From a checkpoint of a small mixture-of-experts model trained on Wikipedia.
Experts: 32 experts in each of 18 layers, 96 SwiGLU neurons an expert, 4 picks a token, a sigmoid router.
Training: a variant of SOAP for the experts, 645M tokens, 4923 steps.
Below are experts of layer 9 (counted from 0) of a mixture-of-experts language model. Rows are named router (the router's row for the expert), gate (a neuron's input weights, with its number), up (a neuron's input weights, with its number), down (a neuron's output weights, with its number) and show model dimensions 256-383. Each number is 50 + 10 x the weight over its row's rms, rounded and kept within 0 to 99.
After each expert's rows: a language model's description of what the expert responds to. This comes from a sample of Wikipedia text that the model never trained on.

# expert 20
router:45 41 37 61 54 38 41 32 47 54 52 46 62 72 60 39 51 68 61 51 53 47 58 60 45 43 47 47 43 46 44 56 52 59 35 47 55 51 69 54 41 65 36 62 35 64 64 74 56 44 66 50 43 58 43 33 29 34 38 50 44 44 50 53 52 39 44 48 52 66 65 51 54 52 39 60 50 57 42 36 48 35 50 53 54 43 48 50 45 59 48 51 57 62 47 44 56 48 43 36 49 47 60 70 60 44 45 60 58 45 70 48 53 56 30 43 40 53 42 38 50 75 40 42 53 66 70 48
gate0:57 27 56 49 62 34 53 56 46 55 50 50 26 39 52 46 65 58 47 73 52 35 52 52 23 33 44 49 41 56 30 55 39 56 50 60 63 40 47 68 29 40 64 55 36 48 72 45 55 40 49 32 49 51 39 53 63 52 57 70 43 54 32 49 46 51 40 60 37 59 48 49 47 39 64 56 44 47 51 39 34 48 40 53 53 28 38 64 50 45 47 55 55 46 48 51 45 51 51 52 52 44 62 75 51 65 47 45 51 51 50 58 51 55 49 59 49 47 48 59 53 58 43 47 64 39 58 58
up0:32 48 52 57 36 64 45 52 52 52 31 76 57 59 59 49 45 29 60 45 39 56 55 60 33 46 20 40 42 56 57 63 33 50 44 73 31 41 44 66 63 51 37 54 42 53 53 53 41 33 45 51 49 35 54 67 32 43 62 55 55 42 46 47 51 52 50 43 55 58 26 64 49 50 59 49 50 64 49 58 35 33 54 56 53 68 53 60 48 46 47 49 43 59 48 58 63 58 59 47 51 43 46 29 52 63 66 47 60 46 61 42 60 37 37 40 51 52 53 56 62 59 54 34 52 54 63 52
down0:46 59 50 50 50 49 28 50 48 44 36 52 48 55 55 66 47 61 67 46 31 53 65 37 54 45 62 48 47 48 58 60 27 59 46 67 42 48 54 40 77 42 51 58 51 42 55 35 57 52 35 46 49 32 67 46 45 35 43 61 43 45 41 58 62 57 54 43 60 50 50 55 43 27 64 65 61 56 47 53 50 51 50 58 54 67 38 57 45 65 61 55 47 45 54 54 64 48 52 37 49 65 40 60 43 56 51 59 60 50 67 51 42 33 38 47 50 65 51 44 49 56 60 58 38 43 54 54
Description: Table and heading markup

# expert 1
router:43 48 44 54 44 52 36 40 53 39 60 38 55 56 57 40 58 52 62 51 65 59 48 42 61 66 37 57 49 44 57 62 50 53 37 41 62 62 60 53 41 46 52 49 27 46 53 52 47 34 48 67 48 67 37 39 56 21 44 59 59 60 48 56 48 51 42 35 52 53 56 46 65 59 49 50 51 31 53 40 42 33 62 78 56 67 47 39 47 63 47 45 60 55 56 34 56 41 50 34 62 59 45 69 41 44 41 53 47 59 59 58 61 44 41 55 54 67 45 53 47 43 56 59 60 68 61 36
gate0:32 35 50 32 56 58 33 57 36 34 30 52 39 56 68 43 69 39 52 27 51 54 43 59 47 59 41 50 75 50 45 58 49 55 52 49 46 49 43 39 50 53 45 69 50 35 45 37 26 48 49 56 30 40 55 52 45 41 53 39 49 50 40 60 77 45 49 41 52 44 52 45 45 49 37 36 63 54 48 65 20 53 55 50 53 61 49 48 52 67 69 50 47 41 60 45 27 47 49 40 46 41 51 59 51 47 46 44 34 52 44 49 39 43 41 60 42 59 51 50 56 39 56 53 49 59 30 42
up0:54 58 57 70 41 59 43 37 50 49 66 51 46 37 34 49 51 70 65 55 44 47 61 46 44 64 54 28 37 61 46 60 43 50 35 56 49 46 51 54 42 52 42 54 52 59 67 49 57 38 53 36 52 61 54 28 40 60 57 67 60 48 50 47 46 37 47 50 37 57 47 52 59 56 56 50 45 53 60 44 61 47 50 53 53 44 34 30 48 34 41 51 54 63 50 37 70 55 52 38 49 50 49 56 19 52 60 44 47 40 34 54 54 42 53 34 48 54 59 51 54 51 40 53 53 50 61 45
down0:52 26 43 47 60 65 49 40 35 55 52 69 42 49 49 37 50 67 61 41 56 56 41 17 46 50 46 53 54 54 33 65 55 49 49 54 45 72 62 71 36 47 29 48 36 53 45 37 36 42 99 59 41 53 49 62 53 50 57 46 53 46 65 49 60 44 50 50 48 62 50 58 58 49 45 55 53 40 58 59 64 63 59 71 55 51 60 47 59 49 64 49 42 46 55 41 56 50 45 39 43 61 52 39 45 51 62 35 43 48 54 47 65 53 60 49 29 65 44 61 52 43 65 48 48 61 44 42
Description: Section and table delimiters

# expert 31
router:50 47 32 59 38 43 52 56 41 42 50 36 54 45 48 41 59 55 58 62 49 69 57 54 39 45 55 63 34 51 53 54 43 55 47 47 51 70 57 52 28 49 48 40 42 56 59 57 53 39 56 32 66 45 49 39 46 39 69 66 58 48 41 51 40 63 51 56 46 49 45 45 53 60 26 53 57 45 45 46 56 33 45 63 52 55 42 43 56 61 54 51 40 55 52 47 57 35 66 48 25 63 62 49 28 57 54 55 47 54 61 46 36 54 55 26 46 35 37 57 63 52 52 57 40 56 61 47
gate0:59 39 54 48 63 48 67 48 51 46 53 39 53 44 51 60 57 38 61 56 61 55 51 50 34 48 44 65 49 63 58 67 50 42 45 54 44 44 55 45 58 45 47 54 34 48 46 38 39 41 62 31 52 67 47 69 50 57 59 56 67 48 65 65 45 53 53 35 49 54 50 32 37 33 31 62 35 48 44 47 44 29 47 69 51 45 31 61 62 40 57 53 59 55 51 54 36 46 63 54 62 60 56 52 49 40 16 57 49 51 64 48 49 40 51 28 51 56 55 64 38 57 40 40 34 62 44 64
up0:51 61 45 48 57 43 51 58 67 53 49 58 46 65 69 50 64 46 67 49 44 47 50 40 56 42 51 55 42 46 50 73 33 53 64 50 52 50 74 54 53 68 57 47 47 41 42 67 51 58 70 62 73 53 49 59 31 37 55 57 34 68 52 48 46 57 43 45 30 46 52 42 45 53 60 55 54 39 46 63 48 47 35 46 55 48 34 61 44 52 53 32 56 46 47 46 52 59 56 55 46 53 45 36 56 55 42 36 55 42 46 62 45 53 51 54 35 41 45 57 58 59 63 59 57 53 46 42
down0:49 30 49 62 44 54 53 37 18 40 51 55 48 50 50 44 65 48 37 59 37 34 32 60 64 45 57 45 32 57 65 62 61 58 66 21 46 61 54 54 66 35 47 67 53 58 42 43 47 48 36 50 53 32 58 39 61 52 58 43 49 68 46 33 43 49 53 56 53 45 42 36 48 59 42 41 54 44 56 48 39 29 55 35 58 61 28 33 46 47 39 43 55 38 52 52 47 45 47 49 32 61 60 47 32 39 52 51 36 54 22 55 41 52 43 51 43 38 49 52 57 55 65 34 51 45 43 44
Description: Abstract head nouns

# expert 0
router:53 40 42 63 43 51 51 64 48 56 50 36 40 58 47 66 49 36 49 28 45 65 60 57 55 53 63 56 71 30 50 59 35 63 28 51 58 61 53 63 61 52 47 50 71 67 59 54 60 45 63 39 48 35 38 43 39 47 55 69 42 57 45 54 39 69 48 66 61 70 52 23 44 62 48 73 47 50 49 45 32 50 52 46 58 71 48 46 50 61 34 64 66 55 75 58 62 42 46 49 48 53 45 52 29 46 35 45 56 42 58 40 38 43 58 47 46 49 40 42 77 38 38 61 61 50 46 45
gate0:62 66 62 61 48 48 44 33 55 54 51 54 49 57 59 52 63 49 41 47 56 52 54 57 43 41 40 51 46 48 57 49 53 32 58 60 55 63 48 55 45 49 57 54 52 51 51 42 47 45 60 53 42 52 49 35 39 48 42 38 38 48 63 53 49 17 46 56 39 44 75 46 42 45 53 47 49 55 66 70 48 46 50 47 55 62 58 36 62 32 60 69 57 56 51 49 56 46 50 41 27 47 50 50 37 44 45 51 43 49 39 33 39 62 46 49 43 34 54 42 46 58 54 38 48 42 59 36
up0:36 42 51 50 51 40 58 32 52 52 45 42 60 54 44 45 50 45 59 39 46 71 39 75 58 43 32 44 70 54 56 51 40 38 36 69 69 67 23 53 46 42 44 50 28 53 40 32 47 48 60 51 65 48 62 46 47 45 55 47 44 41 43 50 44 53 37 31 50 55 50 51 45 59 43 55 49 45 46 53 63 54 47 37 45 61 57 35 44 57 55 63 55 51 50 46 54 46 53 55 57 49 44 46 50 45 57 53 45 46 54 62 43 40 40 71 33 53 37 56 28 66 52 50 42 40 54 43
down0:45 46 59 54 46 45 36 30 42 31 51 49 62 52 37 52 66 28 60 44 55 26 56 55 55 37 42 50 44 34 69 65 58 71 48 49 52 57 51 44 41 61 58 50 63 35 32 50 49 57 54 59 29 48 75 53 46 51 37 32 40 34 65 50 48 45 48 67 44 52 33 52 65 47 58 48 55 56 28 49 57 46 35 40 55 58 45 75 50 44 53 41 40 53 67 65 52 46 43 41 59 36 49 49 64 39 64 50 42 50 52 50 48 36 33 43 39 55 61 45 72 63 46 47 44 54 45 63
Description: Numeric separators, unit labels

# expert 2
router:41 54 34 46 37 43 39 47 44 51 71 48 52 50 46 66 54 48 54 61 57 45 47 56 40 47 50 60 50 56 39 47 40 39 50 52 56 46 68 56 57 46 57 50 66 68 62 70 75 44 64 44 51 42 39 42 30 65 69 38 51 48 54 56 65 56 50 55 50 53 53 46 61 62 43 61 47 55 43 44 58 27 43 57 55 40 41 48 56 51 49 39 45 56 60 55 40 46 24 31 51 48 51 65 35 51 29 46 50 50 52 42 65 46 48 52 54 40 51 44 47 47 55 29 49 69 57 52
gate0:52 63 52 41 45 47 48 54 50 39 58 65 55 50 48 37 75 50 39 58 66 60 57 66 52 80 54 45 73 61 49 54 51 59 32 47 25 63 42 52 43 50 64 49 64 56 49 51 48 67 57 53 44 48 63 58 61 49 34 44 50 32 50 49 55 60 39 52 53 37 44 36 48 54 35 65 72 59 29 67 77 40 55 75 44 62 47 45 32 60 47 49 37 60 47 50 50 51 75 39 73 48 42 43 52 53 42 58 59 47 41 46 46 39 51 50 53 51 37 54 34 37 57 31 41 59 49 45
up0:42 69 57 55 41 62 38 32 37 26 60 47 49 47 49 49 61 62 42 62 58 43 43 41 59 53 50 60 38 64 33 46 51 57 51 40 69 45 57 50 65 51 71 57 57 46 50 40 55 57 58 49 62 65 46 44 53 51 54 60 48 63 44 65 34 51 45 49 50 49 57 43 39 55 29 67 62 55 63 50 49 42 52 55 68 51 51 50 54 67 59 38 25 56 56 41 27 52 45 48 63 59 50 48 41 46 56 40 49 37 35 50 52 43 38 54 54 31 50 45 53 47 51 52 35 44 62 50
down0:46 72 40 62 49 64 44 48 24 50 54 43 44 42 63 38 52 40 56 64 44 59 58 46 26 45 46 55 47 58 37 52 58 55 46 66 56 54 57 25 51 48 63 47 52 40 51 32 63 43 72 56 65 53 67 55 57 55 65 35 49 43 48 44 51 60 34 44 45 41 49 52 53 51 48 75 30 53 50 46 54 48 46 41 64 35 61 55 50 60 48 58 48 39 42 65 39 46 52 49 42 79 45 42 47 54 56 39 63 70 47 59 61 50 61 45 49 39 52 53 42 49 59 54 47 42 48 49
Description: Table header and stat words

# expert 30
router:49 38 46 46 55 33 55 35 38 51 55 45 54 71 64 53 55 45 50 54 45 58 53 60 54 39 40 44 46 36 52 54 50 49 26 56 58 54 63 67 30 62 56 33 49 61 58 62 56 53 59 43 57 50 44 42 32 49 49 47 52 52 50 40 50 44 38 49 20 37 44 59 57 56 22 55 43 57 37 60 45 31 57 55 48 53 51 35 48 64 49 51 57 57 57 57 53 53 45 53 40 58 46 55 58 57 55 55 60 59 60 55 58 46 34 41 44 44 40 41 53 58 44 39 49 37 61 43
gate0:62 37 39 63 57 60 48 49 49 44 40 70 59 30 61 49 47 60 60 47 80 56 30 40 25 47 55 66 55 52 50 53 62 42 39 48 49 36 58 36 64 56 53 57 48 65 62 52 42 40 38 54 49 35 55 63 53 62 50 47 54 44 19 50 37 55 56 50 37 42 48 34 52 65 45 52 28 48 38 34 42 57 47 46 56 54 52 36 45 48 48 44 51 58 72 59 56 45 46 40 66 49 47 54 58 46 28 33 55 57 67 47 28 53 61 45 60 52 46 57 38 47 54 67 43 44 52 49
up0:44 65 38 39 51 56 49 64 47 51 31 48 52 37 50 44 51 46 49 70 48 30 56 54 38 41 46 44 27 50 49 44 48 43 69 32 41 55 61 60 54 45 65 35 58 49 52 44 46 51 66 31 49 66 39 44 47 43 38 46 51 45 56 61 58 46 43 51 56 52 46 51 58 52 54 28 50 57 63 54 55 38 66 45 53 42 82 40 40 48 56 54 35 64 45 26 37 61 56 67 35 35 58 45 57 74 52 51 43 46 51 56 53 49 56 47 35 45 45 39 45 44 57 56 58 43 54 67
down0:45 66 71 50 55 37 53 52 58 50 51 42 52 57 49 62 41 49 51 49 47 57 38 63 52 56 46 64 41 42 58 51 54 35 46 71 45 62 37 46 75 44 44 41 48 55 41 44 57 55 48 50 55 51 54 56 45 48 48 35 32 31 48 47 50 45 36 49 68 28 46 52 57 43 49 47 50 49 50 43 40 50 51 37 59 52 57 59 55 61 55 57 48 39 57 42 47 61 51 55 57 38 61 41 49 57 47 56 45 50 54 48 57 50 55 52 47 35 67 29 53 50 52 42 37 52 49 53
Description: Infobox labels, units

# expert 21
router:47 44 38 58 49 36 30 49 34 49 42 43 51 45 61 32 53 44 59 48 50 51 56 54 48 49 37 59 50 37 33 50 37 48 38 39 48 41 77 60 45 59 65 51 65 56 50 43 51 38 60 65 35 37 41 53 31 51 58 55 28 39 51 38 58 65 57 50 39 65 42 64 33 59 37 62 44 47 30 42 61 35 42 48 52 54 46 49 38 51 38 24 57 52 52 49 57 57 37 45 27 54 53 66 51 43 33 43 57 43 56 52 55 46 70 45 53 67 43 44 53 44 55 57 63 58 38 54
gate0:46 50 61 42 49 58 42 57 50 55 50 56 50 45 67 34 52 54 42 61 45 55 78 71 62 71 44 51 46 49 66 60 37 35 70 45 43 39 46 49 62 56 50 52 48 63 54 58 31 30 59 52 38 45 60 58 50 50 65 51 44 47 54 38 46 57 50 27 40 27 48 60 35 57 45 72 31 56 63 48 52 63 43 53 47 55 33 33 58 64 45 42 45 59 48 36 47 55 50 34 73 59 57 54 55 68 53 52 53 70 56 38 56 53 53 41 50 56 52 55 33 67 43 35 65 61 45 52
up0:33 62 34 34 41 52 56 49 55 52 36 52 62 58 45 30 70 32 41 67 54 46 53 44 52 46 28 57 53 62 59 37 51 67 49 57 43 52 60 57 35 42 40 54 54 30 58 67 49 36 52 42 50 52 40 65 41 47 33 49 58 54 43 52 60 43 50 49 38 54 32 38 43 53 50 51 43 27 43 57 32 46 45 32 66 50 52 26 55 50 48 66 48 56 51 66 55 58 37 50 47 54 64 62 53 36 68 32 70 56 50 46 60 46 43 50 54 51 42 67 39 41 38 49 35 43 20 40
down0:46 73 49 34 36 59 51 51 31 48 42 51 49 40 39 54 44 56 44 50 57 50 60 59 50 45 36 51 46 56 47 40 63 48 55 50 47 55 41 59 47 35 55 32 58 57 53 45 58 65 51 51 61 38 47 44 48 54 52 38 43 46 59 50 48 51 49 49 53 35 55 19 51 36 45 62 47 59 58 45 58 59 58 38 61 37 46 41 49 40 52 50 40 58 55 49 47 61 65 50 45 48 54 37 48 54 53 35 47 45 39 34 38 50 40 43 63 52 59 28 54 50 64 70 53 45 40 52
Description: Table digits, election stats

# expert 5
router:58 27 50 65 39 56 49 17 46 50 55 38 55 46 40 39 50 47 55 53 58 57 59 57 41 62 42 44 63 48 43 64 54 44 31 60 61 56 63 53 55 54 48 62 40 71 62 65 59 41 62 60 40 39 34 44 49 35 57 65 46 57 60 44 37 60 50 69 56 55 46 52 60 63 35 42 62 35 48 42 55 40 53 49 47 60 35 36 42 50 27 53 50 65 60 31 50 48 53 34 43 35 47 42 44 54 39 41 59 52 58 41 50 52 60 49 50 62 39 47 47 61 44 29 61 79 47 41
gate0:43 57 53 61 65 58 56 65 48 42 29 40 65 35 55 43 52 61 46 50 45 60 50 71 26 39 55 48 51 49 63 44 38 52 63 57 56 60 57 59 46 51 50 36 49 57 56 62 64 38 48 61 70 56 52 60 54 45 52 31 39 37 46 42 42 68 56 49 60 62 31 41 40 56 61 46 46 60 45 51 43 42 35 50 78 35 62 45 44 46 34 63 39 33 40 39 21 51 39 55 50 60 50 62 54 52 46 69 49 52 34 44 40 51 56 40 64 55 37 48 49 57 54 64 35 35 60 55
up0:35 66 70 39 34 50 50 47 64 49 51 43 55 44 54 54 48 29 58 64 51 53 26 45 33 50 42 63 48 66 33 46 52 46 49 50 41 31 60 37 57 54 50 45 47 53 46 35 59 33 38 46 54 38 36 52 52 55 39 62 56 34 44 31 59 40 50 57 53 44 24 37 61 66 54 50 47 43 35 65 42 49 51 41 47 49 44 41 44 53 57 34 61 44 50 52 32 50 36 52 37 57 49 64 40 37 41 34 56 52 54 47 39 59 62 42 39 63 34 52 49 45 54 51 43 59 40 55
down0:52 49 42 40 40 47 62 61 54 54 39 42 69 47 26 32 44 28 39 30 37 51 43 49 44 73 36 54 49 59 46 41 56 55 65 49 53 52 61 49 62 60 60 47 42 42 64 54 49 54 57 47 63 41 47 55 49 53 40 39 56 72 45 41 42 56 25 67 51 51 45 35 47 69 47 53 47 51 35 52 43 42 59 66 64 47 62 53 54 48 57 37 54 46 40 62 55 50 61 67 52 53 61 49 33 47 57 31 50 51 61 53 63 44 25 73 53 46 46 52 43 49 64 69 46 46 59 48
Description: Digits and "in"

# expert 8
router:53 27 62 39 39 44 39 39 34 69 44 38 32 79 49 30 42 40 53 56 29 51 57 63 61 54 45 66 57 52 41 45 50 64 45 47 57 41 53 67 46 59 24 50 51 46 44 62 61 38 60 49 48 43 33 40 46 42 58 45 60 52 58 59 66 51 46 55 43 51 50 71 68 36 43 44 50 47 49 68 48 53 47 48 53 52 56 37 53 45 36 59 58 68 62 45 32 66 26 39 45 41 50 66 47 43 45 64 34 60 56 48 67 24 57 24 45 62 34 39 55 39 55 47 60 55 49 50
gate0:48 55 51 54 54 52 24 38 34 66 51 42 46 64 50 48 39 54 55 41 58 47 51 60 54 57 37 31 35 47 66 47 59 50 57 37 52 46 30 57 53 66 44 58 46 55 34 69 68 36 66 39 48 50 51 50 55 62 53 47 60 49 41 46 34 47 51 59 43 60 52 43 50 42 47 50 44 60 35 53 55 54 45 63 43 36 53 52 49 50 61 64 36 50 47 57 44 40 48 47 38 28 55 65 60 50 42 46 37 49 52 38 49 46 64 55 27 54 54 42 54 54 50 55 37 26 69 55
up0:45 60 32 35 49 56 50 29 55 40 39 42 42 48 56 51 52 41 54 63 45 49 48 45 44 55 49 44 39 63 58 34 64 49 43 34 53 54 43 48 62 46 65 61 52 49 54 66 57 51 51 62 66 47 75 37 42 48 65 42 55 53 48 66 81 68 51 40 24 48 49 20 75 54 48 50 49 49 47 46 44 67 59 48 63 55 52 43 68 42 54 50 56 36 53 49 50 47 61 52 54 46 55 63 58 44 51 51 47 54 49 46 65 59 53 34 54 52 62 55 57 53 55 58 61 45 47 51
down0:71 63 46 51 66 43 52 57 57 24 51 43 54 39 57 55 51 42 54 42 56 44 34 56 39 41 48 37 54 38 49 48 42 53 49 65 28 44 39 38 42 63 66 51 51 55 51 67 49 64 63 49 48 65 46 57 46 54 48 58 53 43 35 53 62 18 58 38 57 49 51 51 50 73 47 53 57 49 45 40 48 58 46 54 54 31 42 44 38 46 51 51 58 49 61 33 53 54 65 46 52 30 56 32 65 41 41 62 57 63 49 59 47 54 48 68 42 48 41 44 27 64 34 48 46 59 55 63
Description: Measurements and directions

# expert 23
router:30 40 48 45 49 52 46 54 29 55 57 57 40 56 56 76 62 43 48 65 62 41 51 51 45 72 44 62 54 49 50 70 34 36 26 37 53 53 65 55 46 48 48 42 50 55 57 46 50 45 62 50 40 53 44 29 45 52 46 59 61 38 61 52 47 65 37 54 35 59 46 49 61 58 60 69 48 51 38 33 58 38 55 54 45 37 52 44 53 49 42 60 48 46 48 30 55 65 48 23 43 57 66 57 32 55 32 64 49 31 55 40 56 49 46 40 38 55 51 44 65 48 46 50 38 56 68 49
gate0:51 46 50 74 48 55 58 47 54 45 48 52 51 42 43 42 54 51 49 51 41 44 51 31 57 48 57 25 34 53 63 49 36 43 61 49 43 32 67 56 52 52 54 46 58 39 52 34 53 52 55 44 40 32 66 53 48 43 51 50 48 50 42 66 37 54 43 49 27 47 51 45 64 45 61 53 59 66 44 36 46 51 39 44 51 66 41 70 43 55 50 56 44 45 64 49 40 50 51 57 48 40 48 63 40 54 47 60 44 44 65 44 56 57 56 40 56 52 31 51 56 50 37 56 49 50 48 49
up0:54 46 46 48 54 34 49 53 59 57 38 50 64 45 41 57 48 58 52 60 45 54 57 65 69 51 52 59 42 50 37 75 61 45 59 55 50 41 50 50 59 54 44 49 50 56 50 58 42 52 58 52 57 46 48 38 44 46 51 31 58 46 60 54 53 48 58 29 49 51 39 53 65 60 44 37 48 33 65 29 39 54 41 59 55 31 59 55 53 44 50 58 53 39 58 42 68 43 44 63 50 48 51 54 45 53 68 49 46 49 44 73 45 50 43 47 44 70 33 41 39 37 48 50 43 48 60 46
down0:58 55 32 42 33 76 54 32 46 44 55 61 57 53 44 57 63 50 28 44 48 49 44 51 57 45 34 41 45 45 52 55 38 57 58 46 69 45 41 71 52 54 45 63 51 65 43 47 46 59 18 38 53 56 56 54 43 56 58 57 51 67 66 45 53 42 41 49 45 43 33 47 49 46 60 34 63 39 53 66 55 52 50 44 60 61 61 49 56 53 61 41 48 37 43 51 52 58 35 47 59 41 47 30 30 56 39 56 49 44 65 44 33 38 52 55 44 55 40 38 35 53 43 66 47 55 50 57
Description: Spaces before years

# expert 12
router:63 42 70 53 50 32 48 45 44 49 61 35 45 53 49 55 62 57 41 55 38 62 67 45 48 49 56 39 49 47 55 47 38 46 25 38 62 53 60 49 33 61 66 49 57 56 51 55 56 61 61 44 57 42 57 37 58 48 35 71 53 55 63 46 41 35 36 51 57 82 51 46 60 58 53 48 33 70 42 46 36 50 58 38 59 60 32 46 50 38 52 58 54 71 73 56 36 41 40 30 52 59 81 45 45 58 46 41 57 44 62 53 65 42 47 47 45 36 43 54 41 46 57 56 40 55 46 47
gate0:49 49 70 71 30 57 68 57 49 34 59 54 48 53 64 52 59 51 52 52 58 52 48 42 38 46 52 60 48 57 46 53 50 53 48 48 24 52 51 42 45 55 56 35 53 62 56 47 37 53 79 49 42 42 50 48 52 53 48 49 58 62 70 58 51 54 48 36 45 64 55 60 43 37 54 48 55 49 60 50 43 62 42 49 51 62 64 50 40 34 35 50 40 45 38 52 37 59 55 64 38 56 33 47 62 61 55 56 63 43 57 47 48 48 50 63 52 58 55 46 38 55 37 48 49 48 62 64
up0:57 48 53 57 53 54 60 49 44 48 47 57 46 50 59 56 62 50 59 52 62 46 50 47 58 50 49 50 57 59 44 55 45 25 56 37 50 55 35 49 31 60 53 45 49 30 47 58 40 51 62 48 40 51 63 54 46 68 57 58 39 50 40 63 45 49 33 79 60 44 60 45 68 45 47 42 48 46 58 45 57 52 31 59 53 55 52 35 61 51 59 58 51 46 36 71 53 44 50 46 31 52 48 45 62 64 58 38 40 56 69 55 50 61 53 47 78 64 44 63 54 39 50 56 58 63 30 55
down0:55 54 49 56 49 51 54 66 51 74 51 54 69 55 52 43 48 46 66 47 34 70 66 62 49 45 52 41 45 31 49 60 41 61 47 54 53 49 48 44 48 45 39 54 71 55 32 60 44 63 69 41 55 57 55 50 53 55 45 55 46 53 55 55 63 61 56 59 59 27 42 48 50 37 54 49 59 53 47 52 52 46 58 45 35 56 38 62 65 45 21 43 63 25 45 47 32 55 56 61 53 53 52 56 59 34 37 43 45 46 51 64 32 51 42 60 68 63 42 58 55 48 58 33 49 68 60 48
Description: Articles after prepositions

# expert 29
router:47 42 47 53 45 57 61 49 26 47 44 37 50 63 48 36 59 59 65 51 52 62 43 38 53 53 40 54 64 56 61 44 54 48 33 44 49 60 61 33 55 48 54 53 60 61 56 51 56 48 40 65 45 50 55 38 41 47 28 60 56 60 47 33 51 46 34 61 61 51 42 41 45 70 47 52 53 52 33 38 44 44 48 51 58 55 64 54 55 51 49 48 54 63 57 46 55 50 58 56 44 53 62 53 37 57 59 41 54 54 50 45 51 44 55 52 59 55 49 50 50 55 53 72 60 57 63 50
gate0:50 52 32 47 35 61 65 52 31 59 55 59 71 42 53 41 55 54 48 61 59 66 50 38 57 57 65 36 53 42 48 49 52 38 50 48 46 45 56 62 47 48 50 48 40 43 44 68 56 46 54 50 46 57 56 38 81 47 34 31 41 59 52 56 50 28 69 46 47 52 54 52 45 48 51 36 38 57 50 39 45 58 47 41 40 45 49 43 59 42 48 52 61 76 54 31 67 55 44 31 60 50 30 37 42 59 37 61 63 62 66 78 52 42 47 48 39 52 53 67 52 55 77 54 46 18 44 52
up0:34 38 46 41 32 38 48 43 53 57 60 55 63 46 69 49 48 55 30 49 43 58 36 54 58 73 46 55 27 54 62 61 41 52 42 55 72 51 63 43 46 48 54 43 52 52 50 38 64 47 47 81 44 53 66 37 77 33 50 46 47 35 60 69 58 51 48 49 59 48 45 60 65 44 45 48 51 45 40 41 53 39 42 42 35 49 55 52 51 52 61 49 69 55 62 50 54 37 53 13 46 49 67 51 27 46 38 44 39 53 48 62 49 39 44 53 52 52 41 46 41 29 45 62 48 49 25 38
down0:48 34 39 50 57 55 35 61 59 37 49 52 50 32 59 57 49 41 64 55 54 60 42 54 53 36 60 20 51 53 34 47 37 48 42 40 30 59 65 48 48 48 41 48 42 59 46 53 60 36 39 46 48 47 68 41 48 40 43 36 38 42 46 51 55 63 51 72 49 29 51 38 36 61 34 50 33 55 48 43 39 59 46 42 51 46 53 46 50 53 53 37 51 67 40 79 51 70 48 56 78 46 42 36 46 50 54 68 50 44 54 53 52 55 50 49 48 53 43 24 33 52 70 48 48 44 36 35
Description: Articles and determiners

# expert 24
router:58 26 38 57 56 34 61 51 30 56 39 32 50 47 50 49 58 45 56 65 54 59 43 50 55 43 46 57 65 35 43 60 54 57 32 55 54 50 60 48 45 50 49 62 40 33 63 47 69 42 63 68 38 44 39 45 42 50 66 54 35 49 61 46 58 55 50 47 42 60 56 44 53 54 32 56 44 54 50 48 61 32 49 70 63 55 49 52 66 61 54 50 46 57 55 54 54 50 42 54 31 58 41 43 52 56 40 36 59 40 57 38 38 48 49 45 48 52 51 34 57 45 44 50 49 61 41 43
gate0:35 51 54 65 56 44 64 58 65 48 57 51 51 39 51 46 48 67 41 51 56 80 55 66 49 61 42 54 61 58 49 34 48 48 63 55 50 51 52 56 50 46 61 53 66 60 68 48 39 61 65 45 49 55 37 47 68 40 55 66 57 60 44 60 50 48 36 33 49 48 52 55 52 47 44 50 44 49 56 46 57 40 42 33 44 31 38 50 44 30 58 67 47 47 48 51 48 53 54 30 35 54 45 60 58 37 48 40 61 45 52 49 51 43 65 54 43 58 74 45 46 49 59 57 57 61 45 63
up0:50 56 50 57 51 77 63 48 48 54 45 33 55 50 62 53 59 40 51 62 49 60 51 62 45 50 52 42 40 57 56 60 55 55 52 44 60 58 61 48 52 64 55 43 39 50 29 41 63 51 51 45 55 49 56 60 32 45 59 48 58 60 64 57 58 51 45 53 60 47 53 54 38 66 50 50 51 57 40 36 40 55 48 47 54 61 56 55 58 51 45 42 69 44 65 50 28 75 52 41 76 61 49 45 53 53 70 50 75 57 51 41 34 45 36 50 35 51 50 52 52 59 46 43 49 57 55 52
down0:64 53 39 76 39 39 64 36 45 43 51 48 29 40 53 55 63 44 54 39 66 38 46 36 41 46 58 54 48 36 44 50 68 46 54 58 50 48 48 63 41 51 46 53 46 48 49 40 64 40 22 65 45 48 47 35 46 44 54 75 42 59 53 56 64 58 65 51 46 48 24 67 53 56 55 39 37 67 51 52 45 59 59 34 72 40 52 54 39 69 39 58 56 42 37 55 42 46 65 47 32 55 48 33 47 66 67 49 60 59 52 45 39 36 53 63 68 50 53 55 45 37 46 47 56 46 46 48
Description: Years, measures, units